Below are experts of layer 3 (counted from 0) of a mixture-of-experts language model. Rows are named router (the router's row for the expert), gate (a neuron's input weights, with its number), up (a neuron's input weights, with its number) and show model dimensions 0-255. Each number is 50 + 10 x the weight over its row's rms, rounded and kept within 0 to 99.
Before each expert's rows: a language model's description of what the expert responds to. This comes from a sample of Wikipedia text that the model never trained on.

# expert 7
Table row delimiters
router:78 65 46 52 45 55 50 52 43 29 50 55 52 44 53 43 46 67 47 47 42 52 57 42 49 53 42 62 50 45 41 55 35 50 54 60 66 65 44 67 71 35 48 48 42 37 63 54 56 34 60 51 38 57 69 27 52 45 58 67 55 55 42 49 47 56 49 45 43 49 49 50 41 44 46 59 43 52 30 49 58 45 55 44 37 43 44 50 55 56 64 49 58 54 69 35 56 61 57 55 46 51 59 63 37 49 40 43 38 51 62 46 33 46 45 66 58 34 61 47 44 42 49 51 57 33 41 44 50 59 50 43 56 51 40 46 37 49 54 53 48 79 44 48 30 43 43 52 58 31 67 35 64 40 52 49 54 47 69 42 56 70 46 70 52 52 61 33 58 28 57 49 39 51 45 34 67 61 66 43 62 45 28 47 49 70 43 52 60 48 53 60 47 44 49 40 57 69 51 33 44 52 60 46 37 61 63 46 52 52 67 43 48 48 34 65 61 47 49 36 57 31 60 52 61 44 43 27 35 55 26 44 52 32 57 48 50 52 59 44 52 48 60 62 51 58 49 39 53 44 57 33 42 54 50 44
gate6:39 50 51 41 48 41 49 48 38 45 59 69 68 65 51 42 43 49 39 38 62 69 38 44 60 36 47 46 50 70 40 51 47 41 55 45 48 56 49 56 75 53 64 62 59 53 52 55 47 54 55 45 50 51 58 54 46 49 48 51 55 81 55 40 66 54 61 37 64 52 51 43 48 51 59 30 44 50 57 33 55 52 37 43 62 39 61 51 41 58 43 54 51 38 38 64 40 38 48 36 39 43 54 43 48 40 39 55 50 56 45 72 52 37 51 66 42 52 49 57 55 37 40 22 28 60 37 57 41 54 45 51 54 47 39 43 49 58 53 62 46 43 53 68 40 53 42 51 68 50 44 48 41 57 49 60 50 34 39 47 48 27 58 43 49 63 57 51 48 57 61 57 56 37 60 54 59 63 42 36 60 41 38 52 48 55 54 42 44 52 49 43 53 74 55 36 51 65 60 68 42 39 52 40 42 46 43 64 62 50 42 47 44 51 47 44 69 48 63 51 50 64 44 37 38 54 45 37 82 48 39 61 67 56 50 45 59 61 53 71 64 46 47 54 35 62 48 36 24 68 61 43 43 36 54 43
up6:52 49 46 52 38 49 48 53 52 56 55 38 42 40 45 52 43 60 62 63 48 64 51 56 40 41 45 57 63 55 52 44 54 39 47 58 43 20 61 45 43 48 54 32 41 53 36 62 56 48 69 43 46 53 52 54 53 61 57 45 29 59 55 56 30 22 43 55 42 55 31 52 78 54 54 44 58 58 58 70 56 53 46 56 50 38 61 52 64 42 51 50 48 52 46 41 54 51 35 54 48 57 64 53 50 46 45 63 19 51 51 52 40 34 55 62 57 46 54 51 52 56 44 50 62 39 61 56 44 44 49 49 45 61 53 39 55 52 37 67 42 42 44 63 38 59 43 45 44 62 31 58 62 51 45 31 55 56 52 61 43 55 52 55 55 63 42 56 50 31 40 46 50 45 35 60 46 68 60 52 39 58 65 42 63 63 49 53 54 51 44 53 40 31 55 64 47 49 40 55 53 56 27 51 63 44 45 53 34 55 18 44 59 39 49 36 40 43 58 53 46 46 32 33 59 38 57 76 32 46 57 43 50 42 57 53 56 54 50 64 31 69 37 50 49 44 35 43 38 45 41 68 44 55 27 41
gate7:61 50 69 44 55 45 42 50 29 51 44 53 57 38 42 81 51 45 57 49 31 56 52 37 49 34 78 39 42 47 53 55 42 44 45 56 42 39 53 60 41 46 57 49 58 63 51 37 44 60 36 54 41 51 55 55 42 67 68 54 34 47 66 55 60 59 53 64 58 62 46 35 45 54 54 57 45 58 66 38 43 48 44 47 44 32 30 45 60 40 38 45 61 76 37 42 25 49 38 52 41 71 54 55 48 64 48 58 46 35 37 47 32 50 53 64 57 61 46 45 58 42 51 31 43 60 37 64 70 44 43 43 56 31 42 49 46 53 42 42 64 37 46 42 49 60 53 54 45 49 49 45 49 55 44 60 71 69 44 48 56 54 35 57 35 57 33 50 49 45 66 36 50 63 38 62 60 63 67 65 50 54 47 59 46 52 47 42 59 47 44 38 49 51 57 48 55 60 59 46 47 58 33 50 46 48 66 59 54 49 49 53 57 41 54 62 55 49 49 49 44 47 61 18 45 50 62 51 56 62 43 50 50 48 44 55 40 34 46 58 73 43 44 34 63 50 35 65 40 46 45 50 51 48 58 56
up7:52 42 45 54 46 49 42 68 52 52 53 55 39 45 50 54 36 42 51 49 56 50 36 47 45 30 65 55 57 46 67 53 62 48 54 34 49 41 52 45 43 48 54 45 24 52 63 58 45 61 53 37 56 46 45 49 65 45 57 47 37 30 48 42 59 42 38 53 65 42 46 54 43 52 51 57 29 50 55 54 32 71 60 49 46 60 59 58 51 41 37 53 36 59 57 48 42 77 53 36 37 44 42 58 27 43 42 48 45 56 45 62 31 56 52 39 57 34 58 41 44 46 28 66 57 36 50 60 63 58 34 49 51 48 55 66 53 43 58 65 44 58 53 46 51 49 49 44 39 56 66 38 43 57 37 54 52 39 54 54 53 31 50 59 48 66 50 33 47 53 53 56 45 59 60 44 61 39 42 46 54 36 60 36 50 58 55 73 60 70 49 38 52 52 43 51 45 42 42 40 52 44 31 59 45 45 68 50 64 63 28 19 45 59 49 69 39 47 52 57 46 57 39 54 64 51 56 53 48 61 46 51 50 37 39 47 45 62 55 65 54 37 46 60 65 48 34 57 39 65 52 62 63 65 48 20
gate8:51 58 43 27 60 47 48 42 39 42 28 51 51 41 37 47 58 41 44 43 62 50 55 49 54 49 42 49 66 61 66 41 46 58 59 42 53 53 52 51 59 57 54 58 55 57 52 60 52 44 50 52 56 71 46 43 44 51 61 35 45 24 18 49 42 49 27 40 56 72 70 49 47 48 52 47 54 41 55 50 48 36 33 46 55 48 46 52 68 58 44 43 40 58 38 44 43 54 47 45 38 25 43 55 50 41 49 53 52 60 43 51 54 67 61 55 65 48 55 59 37 61 50 50 32 58 37 32 60 49 47 49 42 33 49 60 44 50 52 58 50 28 49 49 61 49 41 64 44 33 43 52 46 70 52 70 54 39 52 52 50 46 57 51 42 73 51 43 45 50 57 57 50 69 44 50 57 53 55 43 46 40 69 49 53 42 50 51 50 47 45 54 48 62 47 60 42 54 39 60 49 64 35 67 42 25 64 44 52 43 53 45 61 52 70 41 57 43 51 59 40 62 49 59 71 61 52 44 49 77 56 56 65 28 45 65 47 41 33 31 72 69 69 35 46 53 48 57 45 49 47 54 50 54 38 39
up8:45 57 45 37 41 44 37 50 54 42 44 42 63 46 46 48 53 47 46 57 50 49 64 52 45 37 36 51 52 31 57 57 56 44 56 53 40 63 55 39 60 58 41 49 41 55 28 71 41 41 55 50 70 46 45 35 39 43 49 48 58 38 53 47 48 42 54 70 50 47 32 52 25 75 41 52 40 40 39 40 50 59 52 48 61 61 46 56 49 55 45 58 66 57 42 51 53 61 51 58 48 41 52 53 38 48 49 45 40 62 47 55 40 70 46 48 42 54 51 45 50 79 56 37 40 56 50 36 74 44 53 55 69 62 44 64 48 44 55 48 57 48 61 44 40 35 28 48 45 67 56 48 51 38 47 55 55 42 63 52 44 40 46 56 35 74 42 16 28 26 33 37 48 58 44 44 53 61 36 46 39 41 71 52 57 65 51 41 37 41 53 33 67 55 57 58 49 51 52 63 41 39 53 46 37 37 51 46 64 39 40 40 56 51 43 53 53 40 60 60 53 57 49 51 82 54 45 44 45 60 50 52 56 47 53 54 45 62 58 44 55 41 53 57 67 44 63 47 58 41 48 67 53 34 49 42
gate9:60 36 58 36 45 49 43 28 62 54 39 55 36 59 52 45 69 21 29 47 39 56 42 66 73 42 51 41 55 50 45 55 38 65 73 64 54 49 41 58 42 45 46 48 51 57 49 47 61 51 35 56 52 48 61 62 53 40 53 42 64 51 31 52 48 68 52 57 54 67 37 65 38 48 54 57 49 43 45 43 26 58 62 52 44 38 50 53 43 39 50 33 46 50 64 43 48 50 33 55 35 34 39 50 27 52 58 54 43 40 56 52 52 64 34 54 40 52 43 47 57 59 53 46 51 43 42 50 72 50 38 52 41 44 60 55 62 59 48 38 67 47 52 49 45 47 39 71 55 59 54 48 54 65 56 58 40 51 40 51 50 47 57 54 38 56 25 46 51 68 49 46 34 46 60 44 54 43 42 57 44 46 53 40 58 35 54 52 43 54 44 50 47 54 65 57 17 32 54 56 49 71 62 56 52 63 54 50 38 47 41 41 48 72 51 55 48 52 64 49 36 34 45 53 46 55 52 49 50 41 47 68 57 30 50 77 46 61 49 32 50 54 47 44 41 48 46 49 63 59 65 50 51 41 56 35
up9:41 42 47 39 53 48 70 47 53 38 60 63 43 52 51 48 70 36 39 39 41 50 46 63 50 37 33 46 33 59 44 52 52 43 50 65 57 54 43 57 54 40 35 46 66 63 65 68 42 36 32 67 45 66 55 52 67 53 60 41 58 53 52 50 56 58 54 44 28 60 49 57 61 57 50 55 39 22 47 31 51 54 60 40 43 46 32 71 52 36 51 32 59 47 58 51 54 50 69 60 52 47 36 45 54 48 44 39 47 22 43 59 68 64 50 64 36 52 50 49 52 63 62 47 53 50 43 42 53 51 37 47 53 39 61 63 59 49 56 53 65 66 49 41 39 51 50 62 53 50 45 56 54 65 45 53 66 47 52 52 48 29 41 59 41 40 41 34 59 40 51 35 49 64 50 60 49 57 51 64 43 38 40 46 63 29 52 63 39 56 35 46 40 55 54 51 54 36 55 54 56 66 77 65 51 58 39 52 49 59 35 49 44 47 40 46 59 59 61 41 39 50 52 58 65 40 47 43 69 32 48 63 53 39 39 60 51 52 23 43 40 55 54 38 55 48 51 53 51 57 65 50 53 45 62 52
gate10:49 33 56 70 44 59 44 54 49 51 24 44 57 54 56 54 24 45 58 53 49 65 48 74 41 47 52 75 46 50 53 46 46 39 33 47 54 43 70 38 43 54 52 55 54 30 63 36 54 54 59 34 48 53 55 46 39 46 57 65 64 56 45 52 56 42 52 53 46 65 50 72 67 52 50 54 43 43 42 52 49 50 53 57 45 36 56 53 49 44 31 47 43 43 48 64 48 44 65 62 52 31 51 50 62 52 49 51 51 49 46 54 50 36 40 45 50 32 32 36 40 50 53 59 65 52 46 55 63 42 56 35 31 41 59 43 53 46 50 41 46 51 41 48 64 41 50 66 53 36 49 50 39 52 70 64 15 59 48 61 49 50 35 65 51 51 34 51 56 48 45 46 50 35 49 51 43 60 32 46 28 38 54 66 44 54 46 51 22 40 54 42 37 46 49 42 64 40 56 66 45 52 46 48 45 35 48 46 49 72 57 67 47 39 52 68 52 49 55 50 44 46 41 68 54 54 47 52 48 68 34 41 39 48 50 46 31 63 54 46 47 39 34 47 53 69 46 42 45 39 56 38 61 48 65 61
up10:57 39 68 46 56 54 55 43 54 50 40 47 55 54 57 47 43 59 48 50 38 28 49 64 42 47 53 56 66 50 54 50 47 57 52 49 38 50 54 47 40 62 63 58 58 51 57 48 77 35 52 26 43 70 61 49 53 51 49 73 55 58 41 50 56 48 69 51 54 62 41 45 63 72 27 59 42 55 47 54 53 58 53 59 62 41 35 43 57 45 39 25 46 56 74 52 47 58 60 35 48 42 54 38 55 72 47 51 48 59 68 52 51 49 57 42 54 26 48 54 44 38 28 40 64 45 57 39 57 32 50 53 54 59 41 45 66 55 52 50 45 55 35 60 48 67 49 63 44 50 53 50 48 45 61 58 44 64 55 46 49 53 49 58 51 48 66 50 42 48 48 56 43 55 60 47 39 60 33 41 26 55 51 60 31 53 41 33 39 40 57 44 42 65 66 60 65 55 71 30 34 49 54 49 42 39 54 51 46 66 70 45 54 39 47 57 51 47 60 59 56 54 43 54 54 41 58 53 60 61 43 51 62 62 54 57 41 64 56 46 68 49 51 68 43 62 72 49 38 33 53 65 56 44 50 33
gate11:46 62 50 56 46 61 58 49 35 72 44 37 34 46 58 41 53 43 48 47 39 56 59 51 57 49 62 38 48 62 56 39 44 56 43 42 63 53 42 53 55 45 50 43 42 55 41 47 52 57 34 33 56 40 77 37 57 47 63 50 56 53 32 61 57 40 44 49 39 67 44 59 44 58 35 42 39 56 43 37 51 45 63 60 62 50 47 65 57 50 46 47 41 62 54 57 37 59 33 57 52 71 33 42 38 52 51 63 55 61 56 36 69 60 60 52 60 46 31 68 58 63 52 36 46 69 45 46 47 42 44 52 58 40 55 67 43 45 47 56 46 60 62 53 42 52 36 50 48 56 36 44 32 36 46 52 34 45 51 49 54 39 62 62 50 45 46 45 44 61 52 57 37 73 42 52 45 20 38 48 50 51 36 40 60 44 71 28 37 51 45 69 50 65 55 43 36 68 51 40 44 51 45 47 60 40 53 62 38 52 67 46 44 31 57 56 46 41 44 57 62 50 41 50 42 34 22 45 48 41 44 34 43 51 51 46 50 50 42 55 30 46 43 48 34 34 55 43 64 49 63 48 57 57 58 68
up11:61 41 55 58 62 61 61 43 78 59 51 42 33 35 41 52 41 34 52 45 60 52 58 56 41 56 63 43 33 65 66 59 55 55 41 41 30 51 55 50 58 46 39 50 54 27 47 46 42 53 52 49 43 44 47 71 38 47 24 45 34 56 56 52 46 42 61 60 49 71 54 51 43 53 46 50 57 29 60 48 47 44 39 50 51 63 58 50 37 56 58 61 56 59 50 44 50 57 54 48 55 31 66 51 72 47 48 42 36 63 43 51 45 62 57 48 50 41 75 46 53 59 51 56 53 39 40 56 60 54 54 58 58 56 58 44 46 45 49 54 68 51 49 38 46 36 47 40 55 45 53 44 46 57 26 46 54 46 38 44 48 50 46 56 61 44 70 37 55 37 52 54 52 39 30 39 45 47 38 50 55 69 50 37 40 56 27 71 59 53 67 67 53 46 36 41 51 41 61 30 49 53 58 58 65 26 49 56 39 52 62 52 46 46 53 50 64 47 36 43 28 62 78 49 49 45 65 48 40 48 54 27 54 70 46 61 30 45 59 45 48 42 69 48 53 48 43 54 48 43 51 49 50 47 58 48
gate12:45 27 53 50 44 53 37 56 57 55 63 58 53 52 44 76 49 49 47 54 46 60 85 54 58 40 52 51 57 74 50 69 52 44 33 49 46 70 49 40 48 43 49 54 55 46 67 34 51 48 47 43 52 47 62 60 64 38 33 57 49 38 46 56 64 52 42 42 50 59 52 56 46 49 44 43 44 50 44 52 45 34 57 53 61 54 65 43 48 32 48 47 48 37 43 62 65 35 43 49 63 52 41 43 49 61 31 62 59 42 53 45 44 38 42 37 48 55 48 57 50 55 37 48 65 63 39 61 49 50 53 46 40 38 57 47 49 57 22 53 41 54 42 50 51 59 30 50 54 55 64 66 39 54 65 36 41 46 46 68 44 50 52 40 37 41 59 40 46 48 44 62 63 52 70 49 33 40 64 81 36 44 48 56 57 44 49 48 44 43 41 45 54 46 53 46 39 37 62 50 55 77 52 55 51 44 51 49 51 39 67 61 41 57 50 66 28 54 45 65 53 43 41 67 55 54 43 56 54 27 57 48 33 41 63 68 56 34 53 50 45 54 41 39 34 28 41 59 45 42 47 35 48 45 52 57
up12:44 40 56 42 49 55 41 54 38 52 59 40 52 45 49 56 55 58 43 35 39 62 46 50 48 43 63 40 40 60 54 69 44 49 62 60 53 47 66 36 32 39 41 53 53 41 47 50 50 44 32 32 50 48 39 51 55 40 60 54 61 43 41 49 53 40 43 31 47 59 51 59 65 46 70 44 51 55 56 43 73 46 63 62 48 73 40 71 44 48 49 79 60 53 55 46 60 21 46 57 60 54 43 45 41 68 52 51 56 57 58 52 56 42 66 63 58 39 42 55 39 59 44 63 57 73 27 41 39 30 58 62 47 49 47 38 47 53 53 61 52 60 34 53 53 50 59 52 53 25 51 51 55 46 69 44 55 35 68 67 46 43 45 41 43 57 52 44 57 39 63 70 67 56 59 49 49 55 45 44 33 45 52 46 38 32 41 60 60 51 38 34 55 48 38 60 55 34 36 29 45 54 61 41 48 26 67 65 56 57 50 49 52 45 39 72 59 67 52 29 48 55 43 63 46 59 61 45 54 53 51 47 48 51 54 47 50 62 54 68 58 46 48 54 56 52 46 49 56 39 50 52 51 52 41 43
gate13:44 54 39 46 50 66 48 41 52 55 35 47 41 43 62 56 30 58 61 42 65 62 51 29 49 60 65 52 54 38 43 57 45 31 52 50 51 59 53 42 38 53 51 72 35 65 48 59 31 42 52 50 61 65 57 49 45 52 58 36 49 66 57 53 39 38 77 48 47 45 50 47 65 23 54 57 52 58 42 49 43 59 44 36 36 61 48 44 45 43 60 47 38 59 49 44 48 51 36 57 50 41 49 39 44 47 47 55 57 49 52 45 68 39 50 39 29 54 46 50 52 50 54 39 52 52 19 60 51 44 55 48 41 30 52 75 54 62 52 44 52 44 39 42 43 31 43 38 51 31 36 52 35 67 62 48 39 51 59 48 60 48 61 38 66 45 65 45 47 45 46 64 53 41 45 35 30 55 20 68 46 39 49 45 49 48 68 61 55 55 61 56 37 42 28 45 41 47 34 57 44 54 47 41 80 39 55 47 45 46 46 50 52 54 39 45 50 32 45 45 58 43 43 61 48 46 60 45 53 60 53 35 49 53 62 55 67 47 55 45 65 49 36 38 40 52 43 41 38 60 47 46 52 46 52 63
up13:42 47 49 32 54 37 44 53 50 41 45 47 60 64 50 44 53 43 41 63 61 57 54 53 74 67 51 40 58 61 47 48 56 38 28 43 54 57 62 47 40 48 55 55 50 37 55 57 48 53 59 72 48 54 49 48 61 62 53 43 49 50 80 53 35 28 31 62 53 51 48 58 50 57 45 56 53 60 39 41 35 54 50 45 51 53 72 65 44 50 44 59 49 79 52 37 48 57 33 41 40 43 48 60 61 50 58 53 48 43 62 50 54 57 53 66 50 60 43 47 48 59 57 41 49 34 54 58 57 39 19 38 34 54 59 29 60 29 54 47 42 51 51 54 64 40 50 52 63 53 54 54 66 55 41 53 39 49 64 55 45 56 51 37 50 56 50 45 42 46 50 28 52 33 39 60 42 51 35 54 41 42 63 53 52 63 49 59 52 39 32 42 81 38 42 32 54 52 63 44 58 39 42 49 61 49 50 54 55 25 39 72 64 55 57 46 46 48 60 54 44 67 47 53 50 59 54 35 59 62 46 32 62 68 37 43 59 42 55 56 44 63 50 47 63 57 54 63 55 54 47 46 48 45 56 69
gate14:55 29 66 83 52 40 47 44 54 45 51 48 62 60 62 48 38 66 43 44 45 46 45 58 56 51 59 70 30 60 43 67 42 57 47 52 49 49 37 36 51 60 51 44 47 60 67 45 67 46 54 53 36 49 43 58 50 59 58 52 46 27 53 38 56 54 44 45 48 51 43 43 47 60 62 52 58 31 62 47 52 45 43 44 47 36 39 62 52 53 54 55 45 52 56 48 51 52 55 45 78 44 56 48 61 53 20 45 43 60 49 44 52 56 49 53 68 47 59 71 34 54 28 55 52 54 61 60 63 58 49 58 59 64 35 51 47 50 53 50 54 49 42 69 51 58 56 38 66 28 52 57 50 42 58 52 57 37 56 51 57 34 50 58 61 46 55 44 50 34 56 42 38 58 45 37 35 66 60 41 36 63 46 45 27 43 50 49 47 42 51 37 28 54 47 56 61 53 53 47 40 51 69 44 75 46 50 56 61 60 47 47 49 51 50 56 61 39 67 32 32 55 62 50 57 71 55 48 34 54 44 50 45 67 42 50 40 58 26 61 81 48 63 58 54 51 54 48 40 56 48 53 52 47 43 52
up14:56 46 46 54 30 53 45 52 43 44 50 47 51 44 47 54 60 40 39 44 57 58 31 54 46 50 36 56 39 51 55 44 40 61 54 45 60 47 43 55 39 71 38 38 54 33 25 53 39 53 37 61 39 51 45 50 66 73 58 53 53 37 66 45 45 60 37 68 53 66 67 60 39 54 42 44 49 56 63 39 46 45 28 43 56 39 51 56 53 38 48 37 42 35 36 30 60 56 34 59 64 56 43 48 43 56 40 41 45 58 54 47 45 71 50 39 63 54 69 58 41 39 55 47 49 59 59 42 57 70 37 42 51 61 41 39 50 50 37 56 53 51 44 53 53 41 48 46 76 40 50 39 54 51 62 36 54 45 41 57 34 34 43 58 55 68 44 43 33 45 61 44 45 63 57 35 62 53 48 52 56 36 34 50 60 68 48 55 45 59 66 40 36 56 51 24 48 60 42 54 46 62 44 53 54 45 48 53 45 60 39 52 50 49 39 58 48 44 56 48 50 30 52 59 68 44 45 34 71 49 56 56 58 64 30 59 47 51 38 54 68 45 49 54 41 67 36 54 55 59 66 52 64 31 40 66
gate15:53 57 48 45 41 56 36 44 48 65 66 34 40 47 56 45 28 39 66 61 52 51 60 57 60 55 53 49 45 52 60 41 45 53 46 44 62 51 47 44 54 58 69 50 60 47 49 41 56 54 51 37 67 32 42 56 48 47 61 45 54 47 41 53 59 63 62 27 50 53 39 43 49 43 39 45 54 64 59 45 48 51 38 63 57 42 58 40 50 55 49 55 33 59 44 58 53 49 36 38 50 30 56 46 39 41 52 56 33 43 30 35 41 46 56 60 62 66 46 37 52 47 50 45 43 65 46 44 36 46 56 67 48 54 50 52 64 68 27 48 49 46 60 55 47 67 42 47 49 63 53 36 67 68 24 33 51 70 51 62 63 53 56 50 45 65 63 62 45 35 64 55 61 51 51 35 22 47 32 56 46 67 57 35 53 47 42 57 37 64 55 58 54 30 26 40 39 54 52 57 34 60 53 56 58 45 58 48 54 53 55 30 46 61 52 56 52 64 46 47 32 39 53 52 37 52 36 56 54 32 52 40 51 56 44 41 37 39 52 52 56 59 49 74 42 37 56 40 52 40 65 64 56 42 59 43
up15:35 60 28 42 56 50 50 53 36 31 27 62 38 48 58 64 53 56 35 40 57 43 34 64 52 52 47 80 55 50 47 47 44 50 48 47 44 42 41 50 52 39 36 52 42 61 44 57 66 53 55 44 45 45 71 47 55 47 66 52 46 50 48 45 53 77 50 31 38 61 53 32 47 55 40 44 55 55 42 36 42 56 52 71 58 54 63 63 50 39 50 41 36 48 56 51 55 54 39 62 33 40 37 46 61 38 45 67 46 54 49 45 51 58 50 44 38 45 51 49 47 64 41 53 31 39 50 37 64 70 45 47 31 45 64 67 47 40 37 50 67 71 65 47 46 52 32 61 56 38 42 46 43 60 43 56 49 38 54 34 32 61 38 48 55 43 48 58 30 50 42 45 41 46 58 41 53 45 44 53 61 50 48 52 48 40 20 38 59 38 45 68 36 54 69 50 59 51 43 44 41 56 51 54 48 56 59 61 46 52 70 71 53 41 59 47 58 42 51 48 61 54 62 44 64 60 69 48 46 52 47 62 43 44 42 53 35 52 45 51 40 33 43 49 57 59 41 63 36 58 56 36 51 44 58 43
gate16:57 57 55 53 50 47 46 29 48 51 11 71 51 59 35 37 73 45 41 49 58 54 58 52 64 56 35 37 44 69 47 52 52 37 34 40 41 55 58 58 62 54 71 62 43 61 36 53 37 63 40 51 43 40 62 70 52 47 52 40 42 53 59 48 52 37 60 62 46 53 47 56 45 42 33 46 42 34 38 45 55 44 50 36 50 33 59 44 38 38 39 71 41 59 47 66 54 52 49 63 42 60 48 46 67 60 50 38 51 42 54 45 58 51 30 43 59 63 58 53 63 38 53 58 50 49 46 74 35 65 44 42 47 35 57 66 44 40 56 39 65 48 56 46 49 50 39 46 58 64 41 44 47 47 44 62 57 47 54 58 70 68 46 61 45 56 68 50 35 45 53 57 36 70 61 58 50 67 66 48 43 53 61 46 44 66 51 49 43 45 37 51 51 69 68 43 53 41 45 57 59 57 57 57 48 65 51 67 62 50 41 67 49 50 57 48 47 50 37 43 49 48 58 49 66 54 35 59 53 56 48 61 53 42 51 51 53 43 65 49 52 44 42 55 47 38 54 46 62 79 44 40 58 44 53 45
up16:40 50 49 39 51 45 33 47 46 50 41 40 49 39 44 64 56 37 42 55 58 34 45 33 49 45 38 69 50 39 59 57 57 70 59 43 39 51 39 52 53 49 65 63 48 55 55 46 56 56 56 53 41 43 60 52 42 47 61 53 55 63 35 37 51 67 36 43 61 59 58 59 35 66 36 51 42 54 44 62 37 53 42 64 46 68 56 78 57 41 58 34 49 43 52 55 62 33 36 41 31 60 52 52 38 69 52 70 56 44 55 45 51 52 49 49 25 36 57 61 56 64 46 48 49 59 48 44 48 70 54 57 54 47 61 46 36 47 40 49 43 46 59 56 49 46 59 42 67 62 41 52 41 53 47 54 46 59 67 54 61 64 47 60 53 45 34 46 40 49 55 53 49 43 39 53 39 34 66 52 58 56 42 59 50 53 52 29 44 47 59 47 39 37 50 57 38 20 35 47 56 56 40 50 51 50 58 62 38 43 53 36 37 63 36 56 43 50 44 45 55 28 55 48 55 51 46 25 47 45 38 45 54 52 49 33 80 47 29 38 53 50 70 41 40 51 57 34 50 31 56 40 39 37 48 42
gate17:62 33 53 51 43 52 24 41 56 61 54 47 48 54 52 59 51 40 36 57 57 51 45 39 61 66 62 61 45 48 51 59 44 64 47 44 68 47 57 46 55 47 40 38 52 47 31 69 41 62 32 63 39 56 55 53 59 51 45 65 41 58 38 54 30 47 46 52 52 49 47 71 51 59 40 47 58 68 61 39 49 49 54 53 53 41 57 51 44 40 73 19 44 45 55 55 55 56 54 49 62 46 44 36 30 51 75 52 46 57 51 58 45 67 68 50 43 52 40 47 68 51 34 37 63 63 62 40 56 45 49 55 70 53 62 39 46 43 37 38 48 53 47 56 49 59 64 45 44 57 52 40 34 54 34 63 53 26 59 49 37 66 43 45 66 46 30 57 72 56 49 64 63 37 71 55 47 51 41 46 44 44 45 48 42 44 60 69 36 57 37 50 50 47 40 33 77 72 67 46 51 35 54 54 56 44 33 29 39 57 51 48 40 50 55 54 59 51 43 39 53 34 50 43 48 51 56 52 53 43 55 65 35 43 48 48 59 38 41 49 56 53 53 54 49 54 62 47 47 52 57 49 47 39 48 53
up17:56 50 55 43 44 60 47 45 67 53 52 58 42 57 71 40 30 53 39 46 63 51 45 39 62 72 60 48 48 69 49 41 34 54 50 59 57 40 55 60 46 49 47 47 42 41 53 47 53 57 37 69 55 46 60 51 58 33 50 63 63 45 27 55 34 44 32 48 63 50 54 54 56 56 45 52 58 40 47 50 49 58 61 47 65 57 50 53 52 47 54 39 67 37 45 53 47 43 60 62 48 58 47 40 34 45 48 49 33 56 48 57 54 47 43 50 48 37 60 64 55 46 44 51 68 46 54 38 42 44 37 57 45 54 50 48 75 34 40 51 56 62 42 49 46 47 56 61 57 74 46 60 63 39 43 34 43 61 52 63 51 34 37 70 59 34 50 67 43 57 42 62 59 54 50 48 36 55 30 61 66 52 59 51 43 42 45 76 42 40 33 33 46 37 44 52 60 49 57 53 88 37 62 56 50 35 33 29 40 42 46 47 42 41 46 65 43 69 38 51 47 51 40 44 54 55 48 57 68 47 32 53 52 55 38 47 63 50 53 58 61 54 54 55 61 42 42 52 45 62 37 51 43 53 70 57
gate18:49 52 54 60 59 50 30 61 56 43 28 65 33 36 47 59 71 41 63 55 41 55 49 54 53 44 55 35 47 48 59 44 65 62 50 56 50 46 44 54 62 53 45 40 59 49 62 49 65 43 45 41 19 57 42 53 45 59 48 48 52 40 34 48 69 56 39 55 46 37 41 48 47 39 48 42 52 57 40 49 57 38 60 39 58 63 40 59 66 48 55 42 56 62 56 57 36 57 69 58 44 43 43 50 36 69 50 28 51 39 42 42 45 53 49 51 53 45 40 49 48 66 51 45 45 44 32 63 48 53 49 48 63 48 44 55 60 65 45 69 50 49 63 50 37 63 40 69 48 60 52 42 59 53 59 46 57 38 32 40 43 56 51 41 51 84 33 42 46 52 45 51 34 48 41 45 53 54 60 43 83 60 45 48 56 35 37 63 50 59 49 51 41 48 49 50 36 44 56 35 52 59 52 53 75 49 49 59 26 74 62 52 45 44 52 58 67 40 48 46 49 53 46 55 68 52 50 61 60 49 49 52 45 54 43 43 46 44 40 42 47 53 60 57 67 78 45 39 44 36 39 40 45 45 69 62
up18:38 62 46 43 33 54 59 52 48 39 51 66 56 38 53 68 49 56 46 42 54 66 67 39 51 42 49 47 78 42 61 49 57 61 44 25 49 38 45 46 44 48 49 42 54 68 68 50 60 66 64 54 41 54 71 35 47 62 39 56 48 51 28 40 59 59 58 43 53 42 25 45 58 45 70 40 31 39 53 42 55 48 48 59 39 49 61 49 50 36 50 31 53 55 72 59 41 35 20 63 42 49 42 63 59 44 40 47 54 49 50 55 53 47 45 42 41 63 52 45 36 51 50 62 34 49 67 48 44 59 37 41 52 49 54 58 52 45 33 50 59 46 54 41 32 55 41 46 40 71 47 65 58 50 63 38 55 66 31 64 48 47 63 48 47 54 47 52 51 65 40 38 55 37 52 52 59 43 54 44 50 44 68 35 52 41 55 45 59 53 58 56 25 37 45 39 48 59 68 49 46 48 44 63 72 65 61 52 40 44 46 48 45 52 48 56 62 57 58 46 68 33 65 50 51 60 48 43 45 43 42 48 49 51 59 53 53 36 54 46 59 45 56 52 60 51 41 63 66 47 71 57 39 49 47 56